Experts of a small language model.
Experts: 64 experts in each of 9 layers, 4 picks a token, a softmax router.
Training: a variant of Muon for the experts, 294M tokens.
Below are experts of layer 7 (counted from 0) of a mixture-of-experts language model. Rows are named router (the router's row for the expert) and show model dimensions 160-239. Each number is 200 + 20 x the weight over its row's rms, rounded and kept within 0 to 999.
After each expert's rows: a language model's description of what the expert responds to. This comes from a sample of Wikipedia text that the model never trained on.

# expert 62
router,222,177,186,187,199,184,213,224,192,208,193,155,207,188,192,178,196,190,223,189,195,214,208,231,201,213,175,202,212,207,234,173,209,230,190,224,174,204,223,200,211,199,200,202,207,194,223,182,203,229,203,181,211,226,171,175,219,173,200,214,225,181,165,217,173,219,178,185,177,223,192,225,208,227,203,211,216,233,204,184
Opening pieces of longer words in political, legal and titled contexts, such as Mar in Marquess, min in ministers, Par, deb.

# expert 44
router,184,218,192,217,191,204,197,185,189,216,188,183,174,171,207,217,212,181,243,155,188,212,219,163,182,168,206,184,240,218,180,210,214,216,176,211,192,173,214,212,194,183,187,202,168,234,224,198,168,177,221,202,207,173,174,170,167,186,196,229,239,221,197,185,184,217,205,190,193,208,236,198,202,195,211,225,237,208,251,206
First capital letters or pieces of surnames after a given name, such as G in Gissing, St in Sturdy, Mc, Sch.

# expert 23
router,178,225,205,204,212,193,222,181,197,191,180,220,198,167,176,170,244,213,222,217,219,195,235,198,214,215,193,192,226,180,218,204,172,185,204,207,181,183,221,198,159,215,215,169,177,212,142,196,179,211,212,193,214,221,240,214,191,176,178,218,211,193,170,168,205,216,162,199,192,197,217,193,209,178,179,177,245,203,204,181
Opening parentheses before acronyms or glosses, opening quotes, dashes, spaces in dates, and middle digits of years like 2006.

# expert 60
router,209,225,204,184,177,225,207,206,209,210,238,173,219,199,199,194,163,188,215,195,224,188,196,179,176,220,205,207,217,178,177,217,197,186,168,180,194,191,181,214,210,216,199,205,229,197,155,161,212,213,204,195,206,170,193,205,208,242,193,158,217,175,230,216,164,154,251,186,194,174,189,225,200,228,168,237,200,203,184,188
The, a, its, and their after prepositions such as of, in, or within, plus table pipes and colons in infoboxes.

# expert 32
router,205,243,187,196,170,201,192,188,203,216,186,223,188,198,185,190,202,196,180,178,224,241,202,206,188,204,199,228,226,200,186,238,184,202,180,207,227,219,229,183,217,177,201,228,203,229,192,217,188,179,163,164,197,184,215,188,213,188,217,182,183,209,217,225,226,217,224,176,223,191,182,174,207,161,200,199,162,217,212,218
Leading hyphens and field names in infobox-style lists, such as Type, Occupation, Genus, Height, and pipe cells in tables.

# expert 59
router,208,208,218,191,179,200,178,203,221,177,173,235,195,240,189,161,190,172,180,196,200,187,164,215,203,211,209,205,205,183,207,214,216,213,177,216,191,216,189,228,203,212,220,222,173,189,162,192,176,204,202,216,198,172,201,215,197,213,189,199,202,215,200,215,207,179,187,197,201,200,180,211,181,176,191,179,166,229,206,174
Sentence-final periods, heading equals signs (==Honors==), line breaks and closing punctuation such as ")." ending sentences or sections.

# expert 39
router,218,201,199,205,197,184,196,182,224,205,196,187,183,216,212,192,176,207,178,207,191,179,219,172,176,172,204,219,176,196,240,222,199,225,180,214,206,213,208,178,178,233,195,186,209,204,227,176,213,183,201,198,242,175,216,240,206,202,249,200,190,221,207,208,206,158,211,218,188,224,246,214,226,210,204,183,209,181,172,207
Final digits of percentages, ages and counts in census and poll data, plus quantity words like years, months, many, died.

# expert 37
router,198,239,214,229,215,213,234,163,217,163,208,199,222,178,206,236,224,174,220,232,197,176,186,236,224,209,168,188,171,212,206,187,217,240,199,215,204,213,190,239,179,190,204,221,198,225,201,201,194,177,230,180,179,193,226,162,210,180,197,209,216,184,190,224,185,184,195,200,200,215,196,194,200,191,216,161,185,192,176,225
Mid-word pieces like d in goddess and Masterdisk, kinship nouns mother, father, son, and modals would, could, can.

# expert 41
router,217,203,222,194,199,212,198,196,175,207,188,183,185,219,198,206,194,217,229,183,169,188,196,224,204,218,189,205,183,166,179,190,203,158,226,167,220,225,183,228,229,207,206,218,201,215,233,188,205,186,231,229,174,207,207,169,220,210,185,185,191,189,186,193,210,191,224,198,232,216,221,186,176,199,189,178,196,202,177,235
Word pieces inside Indian personal names in cast lists and tables, such as Venkatraman, Shankar, Khurana, Choudhary, plus score digits.

# expert 3
router,226,196,152,180,175,199,175,208,175,199,221,237,232,186,220,181,215,205,200,206,181,205,205,179,215,218,217,212,196,172,173,187,187,200,215,183,176,170,194,206,180,184,197,198,199,203,193,211,214,184,172,208,196,193,177,200,179,211,177,205,207,219,173,180,235,206,183,199,163,194,187,203,204,207,206,169,215,208,193,183
Digits inside years and long numbers, especially middle and final digits of dates like 1992, 1931, and coordinates.

# expert 55
router,220,195,223,151,204,170,248,214,231,194,218,173,208,232,209,209,210,177,201,220,232,194,217,210,213,201,190,204,234,187,222,215,195,200,204,195,185,214,198,222,204,150,214,220,211,191,190,204,226,179,201,187,208,200,182,197,195,163,178,238,194,206,156,183,224,175,186,222,187,187,207,196,212,167,156,180,158,209,174,206
Lone spaces after table pipes or commas before numbers, plus en dashes in year ranges and currency signs $, £, €.

# expert 11
router,196,178,208,174,176,219,242,212,197,216,217,185,190,217,204,200,235,183,219,189,221,225,193,197,187,179,209,189,232,199,225,231,236,170,223,207,210,179,214,205,201,169,217,210,207,214,202,194,204,177,176,217,238,192,211,192,204,180,192,217,214,197,217,201,180,188,185,194,197,191,204,246,238,207,183,219,214,190,197,226
Opening capitals and pieces of proper names, mostly places and taxa, such as S in Sinaloa, Sulawesi, Monocots.

# expert 10
router,212,214,191,228,169,199,164,194,152,204,179,185,212,195,180,202,175,180,215,239,166,165,198,231,203,154,212,195,204,204,178,193,181,206,167,178,178,216,187,208,195,219,162,193,185,203,192,194,192,211,166,209,189,219,226,162,206,206,219,220,201,188,166,180,207,215,220,209,187,218,222,222,196,181,202,206,229,200,209,220
Personal surnames and the final pieces of names and place names, such as Smith, Taylor, -son, -ley, Center, Airport.

# expert 6
router,187,198,212,182,229,202,192,164,216,242,230,188,231,190,209,229,187,215,186,227,196,204,189,194,213,188,194,173,212,187,207,212,189,195,213,187,189,192,241,190,167,202,235,220,188,191,241,205,209,186,225,173,216,208,200,212,192,187,188,218,232,223,206,197,221,192,208,207,193,228,199,206,168,184,194,208,212,224,204,200
Past-tense verbs after a pronoun or was in biographies, such as began, married, announced, plus the letter V or v mid-word (prevents).

# expert 1
router,212,190,202,189,179,191,200,223,172,214,211,207,196,188,165,207,166,226,207,169,189,202,203,229,214,160,205,220,179,217,185,198,190,230,232,187,198,189,187,223,179,201,191,191,211,209,220,198,214,190,210,226,211,198,197,227,220,161,195,166,218,171,175,203,208,205,230,204,237,195,181,190,190,192,194,176,206,204,221,226
Closing pieces of foreign surnames and place names, often Slavic, Persian or Asian, such as -ović, -ski, Khorasan, Sokoto.

# expert 0
router,205,200,180,197,218,206,209,203,209,203,180,203,184,194,195,191,194,170,242,201,180,219,194,185,198,171,188,213,194,229,219,179,229,213,189,217,231,199,168,202,190,185,211,194,200,206,214,194,223,185,147,178,189,193,214,173,214,177,184,184,202,205,203,186,164,171,183,171,207,195,156,203,217,217,208,150,210,184,185,204
Capital-letter starts and inner pieces of Slavic, Japanese and other foreign names, e.g. D in Djokovic, Kitamura, Błachowicz, Lozovac.

# expert 18
router,192,175,190,222,190,188,232,181,216,189,228,202,234,239,214,217,238,194,196,207,187,235,231,225,184,230,206,181,190,219,189,192,176,219,215,224,199,171,209,228,177,174,196,197,250,223,189,226,196,158,206,204,232,189,194,187,185,224,193,224,192,192,240,178,172,222,169,161,211,201,200,203,218,201,213,224,214,200,187,176
First letters of Latin genus and species names in taxonomy lists, such as F in Figulus or H in Hernandiaceae, plus some English word onsets.

# expert 22
router,179,208,193,205,204,193,223,185,172,195,166,180,229,200,216,202,192,203,179,192,192,193,202,205,219,250,192,214,190,191,180,200,203,216,212,182,158,227,227,211,187,197,191,208,188,183,221,214,236,186,207,166,242,235,219,177,166,204,209,235,196,222,187,229,210,197,222,187,195,240,215,189,201,211,209,198,192,224,181,193
First fragment of a split word, often m, f or a short stem right after the/a/quote, such as m(orality), inst, dev, weap.

# expert 24
router,190,174,209,183,215,209,207,221,190,183,199,174,175,223,217,188,187,180,164,213,209,190,229,218,191,216,171,217,183,220,237,170,203,202,185,218,244,200,178,186,179,196,178,225,219,199,177,218,235,205,216,188,183,220,191,174,217,205,233,230,215,220,222,155,170,169,188,217,206,212,192,209,192,210,233,215,208,207,209,210
Word stems inside technical or biological prose, such as sp in spin, sym in symptoms, mechan in mechanisms, plus units and table braces.

# expert 30
router,182,174,216,204,181,176,189,208,191,180,195,215,206,184,202,231,213,200,157,211,188,204,212,182,222,207,188,197,216,175,193,219,225,207,213,221,185,212,188,223,199,228,223,163,206,158,211,232,210,209,203,231,201,227,175,199,191,165,157,193,182,186,154,202,192,187,238,226,193,218,228,208,189,195,207,219,237,223,208,211
Connective words as, that, which, this, and the endings of abstract nouns such as ownership, development, coverage, government.

# expert 51
router,200,177,189,199,171,200,205,209,184,167,194,207,191,198,216,201,170,197,197,172,195,225,186,193,207,213,223,227,200,183,160,206,168,229,173,226,223,220,200,211,196,208,227,175,228,219,214,218,202,160,196,182,228,176,167,197,183,187,179,165,211,195,184,213,216,193,172,205,199,184,228,196,179,194,208,228,163,200,168,194
Commas between place and state or day and year, as in Greensboro, NC and July 12, 2011, plus semicolons and colons.

# expert 15
router,174,197,175,233,191,218,193,199,241,193,210,189,208,205,206,237,180,170,173,196,231,203,194,193,188,189,209,223,178,201,206,203,213,194,210,184,182,182,178,203,182,187,188,181,189,172,214,195,220,202,238,216,196,165,187,172,164,223,232,163,196,232,186,245,208,195,220,206,214,216,215,203,169,172,226,179,185,227,178,181
First names and initials starting a person's name in lists, rosters and credits, such as A., Jo, Chris, Sir, von.

# expert 19
router,188,183,205,192,231,227,196,181,192,194,201,205,195,184,210,195,228,181,173,238,195,186,187,219,186,197,214,204,178,198,221,218,183,194,173,185,239,216,188,171,213,196,197,199,212,201,195,178,207,242,206,164,218,196,197,224,188,204,170,194,184,213,217,191,185,249,193,190,206,175,227,176,167,195,181,206,198,234,205,206
Pipes between table cells, plus dashes, semicolons and colons that end or split list items, tracklists and infobox fields.

# expert 54
router,210,170,223,212,239,234,220,189,204,218,170,178,245,184,172,201,202,201,164,200,226,211,219,193,199,174,201,228,201,210,203,222,216,203,222,217,189,186,215,220,178,200,175,192,185,239,226,187,186,198,196,216,205,222,180,162,226,234,187,184,180,205,190,203,197,213,226,201,196,219,197,194,226,182,237,191,169,202,207,209
Syllables inside Spanish, Portuguese, Romanian and Latin names and words, e.g. Camilo, Alecsandri, matronula, accented letters such as ñ and í.

# expert 34
router,206,197,186,186,234,162,207,178,178,180,180,195,213,233,244,189,229,215,243,189,212,206,194,218,213,190,202,226,218,217,195,185,232,187,200,188,201,204,182,209,203,176,199,182,208,175,216,169,230,234,157,190,183,204,209,185,189,201,200,243,206,188,214,178,206,228,211,195,165,160,145,179,196,207,221,175,204,157,184,198
Year digits such as 1 and 9, and time or sequence nouns like part, end, January, fall, launch, often followed by of.

# expert 46
router,217,206,203,213,232,206,215,215,211,188,236,205,198,218,210,195,197,205,181,227,217,221,203,196,163,230,227,223,232,197,179,231,188,202,223,222,209,222,214,211,215,230,225,175,204,206,189,186,228,227,189,211,219,184,184,209,222,238,222,152,183,182,222,228,197,175,217,193,198,214,154,198,213,193,180,214,186,224,186,166
The, its, their, his, and the adjectives or capitalized words after them, such as National, European, Islamic, four.

# expert 38
router,216,158,189,178,224,152,197,201,178,208,209,213,189,198,195,195,209,225,211,225,203,170,226,223,209,204,206,206,192,232,177,193,169,230,187,217,198,217,203,216,234,213,197,217,236,165,171,195,177,200,209,220,227,202,212,208,192,145,217,201,183,208,195,175,193,218,194,222,240,207,238,161,234,210,189,194,209,173,176,198
Predicate verbs and participles after was/is/were, such as located, based, died, been, appeared, plus commas and final digits closing dates.

# expert 16
router,159,174,173,192,223,212,205,173,209,243,231,211,180,208,227,226,216,214,193,241,197,195,190,158,218,189,215,218,200,204,180,221,183,181,190,156,205,201,176,241,203,217,189,193,201,183,186,233,168,201,220,222,195,219,181,187,228,180,249,216,179,180,182,172,194,217,210,212,194,207,210,196,208,207,268,190,212,162,195,175
Nouns and participles in stat-table headers and notes (played, information, scores, place), plus general verbs after is/are/to (used, live).

# expert 21
router,230,191,188,248,213,175,184,189,178,165,182,203,229,224,211,199,188,213,205,242,200,227,194,192,195,209,195,207,191,220,192,205,236,205,186,186,212,203,171,177,213,179,164,221,243,178,204,197,216,208,205,216,215,193,188,184,188,206,188,208,198,193,180,237,180,222,219,240,205,213,206,201,195,178,177,198,216,183,182,218
Final words or word endings inside titles of films, episodes and works, plus nouns like character, episode, scene.

# expert 52
router,209,202,195,247,190,248,158,222,192,211,238,181,200,208,172,193,225,210,185,180,200,180,191,233,180,218,218,197,197,180,173,191,225,220,176,197,215,194,201,210,177,207,198,205,233,203,158,202,183,194,223,219,170,200,182,206,198,194,209,176,234,205,193,204,209,200,204,216,239,171,218,215,175,176,199,200,179,235,210,226
Closing parentheses and brackets after numbers, percentages, table cell separators, and the last word of list items or titles, such as (2016), Ohio, director.

# expert 33
router,219,198,194,207,220,207,192,155,195,210,218,186,176,208,236,175,206,194,172,187,202,150,192,212,200,226,224,230,210,205,179,216,197,205,185,181,204,189,183,224,222,206,193,203,171,223,187,200,205,246,191,197,214,160,206,187,198,205,195,179,244,185,218,211,231,161,184,210,214,193,183,229,202,171,196,193,218,203,192,237
Table cell pipes, the words the, in, on, since, born, and a mid-word n as in Chennai, Arachnida.

# expert 43
router,257,199,245,189,203,196,197,211,185,203,205,207,231,204,188,168,174,216,216,189,200,201,211,223,203,186,203,231,165,217,188,185,202,234,220,201,194,185,155,245,162,222,159,186,212,226,220,209,176,211,211,212,169,238,181,240,241,220,191,200,193,218,194,232,200,221,189,184,191,227,203,230,195,201,206,204,199,168,181,179
Accented endings and particles in Spanish, French, Italian, Hungarian and Slavic names, such as í, ón, de, du, ić.

# expert 45
router,182,196,206,220,207,183,176,230,202,187,194,176,195,201,176,233,192,187,176,169,174,198,208,188,213,161,213,222,182,202,190,171,210,207,222,206,169,164,208,201,177,181,207,169,229,197,196,196,203,161,226,211,220,207,185,212,191,217,191,169,221,177,164,221,196,219,212,192,204,182,173,208,203,209,212,159,230,161,203,186
Male first names and Saint or Sir in historical text, such as Robert, William, Louis, Saint-Pierre, plus year digits.